{
  "router_bias": true,
  "head_dim": 128,
  "vocab_size": 46201,
  "schedule": "wsd"
}
Below are experts of layer 3 (counted from 0) of a mixture-of-experts language model. Rows are named router (the router's row for the expert), down (a neuron's output weights, with its number) and show model dimensions 384-447. Each number is 128 + 32 x the weight over its row's rms, rounded and kept within 0 to 255. Numbers have three digits each.
Before each expert's rows: "comes before" lists some tokens at least twice as common just after its tokens as in all text. This comes from a sample of Wikipedia text that the model never trained on. Tokens count by the router's weight.

# expert 15
comes before: "\n\n", " The", " In ", " He", " This", " She"
router:157124138183131135117119169085116120135137174192142191072110127110154131136061130141142081145149072129099108091068130113150102112199118122106096123083118154091131156185107126148031110125126050
down0:152197142144119162103109194148097140096138097111084166161146106155104173150139125129097144145104149101109139100118098141133135173112123165125168135169157123166153137134152144133133149144112201
down1:127113165094135155067072122090111184090088091117123150117122147107184114125099184172135100127106115106075101125108152120167086088187138177116104148145156193095131075090127074135054176115099192
down2:161171084189144137175144155129113146066181148173102082133181082102050114176125088141095121139122148150180199183098155149076087111198150120109091115027111168149104120107145149100107135131119101
down3:130177050125122128168083129096161182101170144090200131139120160072116073062116112131134173048101104160094102154115150140130134102151097101164137099143173134072110103106091150178097162153110122
down4:155206130072117194108128123128109174064130108148232115124056090144138119091141133137097123102142155127104191164094093109161111142154092138101169090088179122130136105135150140091173130164152084
down5:093118099185058149111165121128137160125163143123108131126194108175164106124156155122091078170122125111134136145082109147131164105138148206128137112121168121163132136135054190128107110116137113
down6:117132187129165162186145132166109122126105133114146078159112186151094143183166169183129084122154114125152145147119127103135127138147137145098166120055142115129167111162176066107149123121133156
down7:052117081138100110155161135110108137074085121129128201177071069126097142090149090111087192103115141082111137120109106138146158115146072106089111107124096108121164116103089194123121125116123055
down8:129170079086068211080133143096023188099154071157110119143138123116115122167083122158097054120115107153064142099180089124101183141117096098154119110106141094153162120153087115108142142102071112
down9:124134110141072100121113107104163099114162069109080125143149050092137093091100159162162122087160147138130110145121165190147164148088097216136085170107116177095194114178097162134128148143095146
down10:117189158139114182145097105096136078128084104178135138197116096117150101124074096092099135142107140207104171146116107081177096132117160141150131120034144092074167128093139123137122115112082127
down11:125169137136150067089137175167103126147153135092060170138099103137126076162174151083154120097123149070098122105161110172050144167050136075104156129116145174078066084099116158130123137147133114
down12:171073088139128096078094140135096093147106070095152116112075128111131101139116138155187127105168185137101092158099113111108139126104196075105143117106152167167152110170103160130134084103099119
down13:161118088067087175083143173134172114134096116136117127109111185080166129102073113151147065118135127195080112141122145173112112069142063104185083119153120102038132119164182186161130039115169091

# expert 11
comes before: "1", "2", "3", "4", "6", "5"
router:038159175209171101145140134172154146181145133165168163161178145151133124138099105140145090127125111099051139132111098152085131108155117110147122130055120188105093082119098152136095154158111091
down0:108135135111157111145206048164099077116116103126173112135109132190166144150111132163106079186168110126094112152113175134166154080139156144113132087095083099108160058135123108109133084137153106
down1:169106135101106149150128116118167154164108133100111137119124097144125116120124121127115151164067108157088111123067085142149108109133095177187176131147134117107157141132139194167139118096098148
down2:096153112138110119166136150073071128101117135057183139100133166099184199129120153165119128117068163147133126123154125115131068098117122161058160155087122109146112144090131107147149115086126122
down3:165075091132152168149165109132177156157102144112129143146092072131095114160101119141136036093218128163178135132151147085133142130170095123160146095235211098120144125230169071100149141059108103
down4:138140137173150078092091124141160053131118143109173114069143128112117087134085194121126076143107186087113158125108148208117143149127153147136170119154106140090117099152148093137074172144112175
down5:098163150124076142118161056182169128110196154179164147101145127130125190177132124142108141087121098118133140186167182183090134103108154176099085108189088109093135112174067142110144152123175112
down6:179081100134134144116163112134134119091162086163117142131157130165177117128148137128156137087139196170150144145133120097182131150099141134112128118151100155118155189096142102135123109167141138
down7:093155088098115151094124090110164138164182174161129161153089135068151135123122132134125072142078115112131129133166154086125150123141178147087121182135126126154100122131145144138118058110133202
down8:116171112148141099110094151139152138155129079114155117160117118076101120124135178143156141138131153189106119168100088111125089030079165131056200160070110142176160125074126181096127098149101056
down9:107161186164128109117082143142109092126135141145085109173172135138118175091195112099102118137114117088161179029135122140072123116104146096100124065123073118151120113074138092146100147144096163
down10:081073137100099155073147088137168128103156104223131169122115156069135143145173131097099085134153089082176199168104151148112176124115131150179154128105098101106156107087178123115112102114122120
down11:117122140112165120175122142155106142077098123039175126111132115072090129095120111142153111065149125132108148102140137175159174168127117160143133133073085142164123127146159135158134122140080177
down12:087138155143123099161128090186163126077161093128096170126189151076118117166154138096109131134098138221104138078119113084115145177088134165150080116146103081107106208072094095117066078052166127
down13:131149196107103177132134059148126154099102138150128173172141080060114087081143073163124102092156118113101182114138138177092142120141135127117125130089109097107122085060137118140183098148151156

# expert 14
comes before: "\n", " MP", " Chevrolet | ", " JP", " |", " | Safe"
router:142146153144147125194116208117118119149169127168155168145122166151168157141077134125154166109126136129140092094160117064176164130112087111129148203067099183182129140143126167127139116165178112
down0:105091170164140133135100156118133169131146150115092149113133145115140132138133098157127135083136144078148110103141118040139157161140107095111167143129132162145160124080144083170106174144127145
down1:097109099139163107161136135103088080201150213162127151153141165099128118156104120163139122182110095147111119107135104098147132093187138117164063161125101167064124103094113130100168184116096136
down2:116157156084122170121110139132181100089111115156143142140135122111098129172144163143100126102132069136116177164137110104172104148116080088154164123120109137107125089176101112111104100137112161
down3:139132131097096164128144146100061094136137128081105126111097156141082150097194083149106123139070094179085105108076091036144156064146123102173103152077102140188126146148099135128173072112116167
down4:073132131111149218129114092131130141075164088075107111093078156139168154115149140087139120125114173054152086150084105132114100115137159057136114149130149128103114187153136115165167103129143149
down5:122144215105103138130112106105062130110150147146152117119098144203115159154105174134144126140107176149161105115086134114214094139105161111115123206053078118150089151101152149139113108147104148
down6:057097140171142121149121114137121095118117141136163101102100095131161161135146094208092119167103112138087079155136102134122153164142104206096156099067130098158157100168109151206107150109097114
down7:104130124137116100112089106136097147166115110159102103105098128114103137127054129064152097125151162126153145088141142077125081092107166059121108132182105124132130153064149114128168149139126127
down8:045123080104147155134106101097097118062106131105125162117120051155135083116171114171148101090109154131114126107089110160109062126114110135177119099119162079136194080115087094113103116129148112
down9:113120124182113094145125094161143156129130102195145160114101136091130169122127136125163163133095089124160055100114192118153087158136074099126127162111141153193160138183151049145125097153092117
down10:212120130178077153106157086123111126131101145141079134146150127158106117194098070121134145173192137145168144155128137090164175115164113137075139157029090153100169156205125151140169134103110108
down11:175162119117172116143133095164133172122132146138119066147110101139143160154103115055104161112121176125132152157097127120132140153184114135123158126133213115135132108114174136141124155201131160
down12:123148170109159112090112149187132100131161138094099165113151188080117135065151147095081113083121177125096118142148093108104138123121082081093153122178143136110121118111151188088086106134161132
down13:165084144156173123123036106134079189183090132130122097091152097100140122122134103140112100122106194130139113116158194158133088114161129104157071113178138130085141083102130165157142128109080106